Below are experts of layer 13 (counted from 0) of a mixture-of-experts language model. Rows are named router (the router's row for the expert) and show model dimensions 0-95. Each number is 500 + 50 x the weight over its row's rms, rounded and kept within 0 to 999. Numbers have three digits each.
Before each expert's rows: "mostly gets" lists some tokens that are sent to it at least half of the time; "raises" lists some tokens whose logits its average output raises strongly, later layers aside. This comes from a sample of Wikipedia text that the model never trained on.

# expert 26
mostly gets: " h", " km", " fl", " mi", " sk", " MPC"
raises: "our", "ours", "ans"
router:511545411494439426481573517547480486439531468479531411379610511495417492521409428546531503471410441521455458518487447456483503465440558356498442539484526470435454520505449469451489612473516607485567549515515472497459486523454477444442480505497490487451454527429486495502506489611522577523

# expert 19
mostly gets: " son", " father", " director", " character", " activ", " author"
raises: "ally", "aled", "ered", "itar", "arily", "ney"
router:552454475537458437472518542471497489473541499469442486474554441480492567510487478506529569520476500519476519371481508489598518531524482406469467457517637586447491450569454455507491572446570536550572583483523465465436341543507509469492562573495553590452434467414483438524513516536564518448

# expert 18
mostly gets: " ", " $", "   ", "£", "_{", " #"
raises: "istics", "istic", "wh", "arian"
router:491456400520519480495492562562487467425471378438490472534550468493506620520485418532596562436504452404518495505486485471510536505457560486480477435534468519499497593529431452347457497453511468480525524530491470429477469514453464499425578518486596507473511425492564493505501509621543578430

# expert 45
mostly gets: " (", "(", "–", "/", " (\"", " ["
raises: "pl", "sh", "ten"
router:500496449491475449523538475503463476491427478452467410475472428472498632551487439529523523506505471471455399486409518436582499447454589558437451426527521487480433493515503472408450489466527463527490559549508471406469500552461434465404477466423533547531525404514608435582514461571528558434

# expert 29
mostly gets: "£", "′", " sq", "6", "5", "7"
raises: ".", ",", "0", "4", "2", "1"
router:516434427541392441435542541572474447446491443483479510465519449436542625524451438513536526423469442440520474475511497496550498475438600450480457463531539534473476501573479510434490566492500563471496558537518523465514505499465501466380520462506608518461462399404491523539517532579493609400

# expert 2
mostly gets: " \"", "'", " '", "\\", "\".", ".\""
raises: "s", "sk", "rid", "sen", "rest", "rated"
router:472484491559464488497502536570493415502473436480464478407541499497452551548433445526576497503497484464452479467494491532545515401506568491444466382475472509525499498516450444481399526489524476630498471525518480455531527505433437472470473452410569529466498440492590447645466412551541590392

# expert 28
mostly gets: " E", " U", " O", " I", " A", " o"
raises: "mp", "nd", ".", "z", "ber", "th"
router:508487420539487476452535492514434471455526406459445449489515478511439517583494474613489542483468495461487448545485502456469563424554615410521489461514488505517446486573507436432447547476531472470459509543510497457505500534504394436485543446477589570332485459504583491595437506570563538459

# expert 16
mostly gets: "\n", " MF", " Pre", " DF", " ENG", " FW"
raises: "ments", "ment", "ction", "ption"
router:504480494507488458496512500505513418458483500510454402431586464513509498597451421536531511433490462504481486529510400432534544434479540495423452499588494535409395580583465478499503539513530515523488531512442512501468484498473421489463454516463568525438518496534515484510455435702597599489

# expert 60
mostly gets: " f", " sup", " Website", "Spec", " Coordinates", " Species"
raises: "da", "ta", "to", "ía"
router:529559414505485439488568531550503477467542521488504449453507452504438530514510422585481517422398491454426447418484461479505530481446517455441506545606446496433475475526487482475466576490585551508598499583467469524484455519494441517473551634480538505448417451495455382551476483609505587505

# expert 37
mostly gets: "_{", "″", "NA", "{", "_", " X"
raises: "e", "1", "P"
router:525465424569467519529521534554481447474508389474507427374611459498536507574458386510517545521504498442502453492496503406563519442542613452459452415490539528482545513557400478435521552443543536469513556517444471452513439515443483512500487494452515553472470482476511458601477480605516592460

# expert 36
mostly gets: "°", "′", " −", " +", "',", "%"
raises: "5", "0", "6", "9", "2", "4"
router:521400478496396486448566524608473521500470410450496511489552446445489568574508497552509579422493423498523549512454481467514516424409599495414479453489460554510515551540492474426402504450550533495528494557511453437461481542399453483438491511397475558500465491452504489574444552574452567469

# expert 3
mostly gets: " part", " elect", " Col", " Arch", " Cal", " col"
raises: "ory", "ner", "eball", "ato", "ives"
router:514521438622470405517600523562431512402513449519469507540516465487460556498411428520520559474421471513507487406409453462527496508499492401436503487553578553470462479533423507491478466463532534447546526546449453429411419540478470495418554547534523520512407450449457496530424488550449480565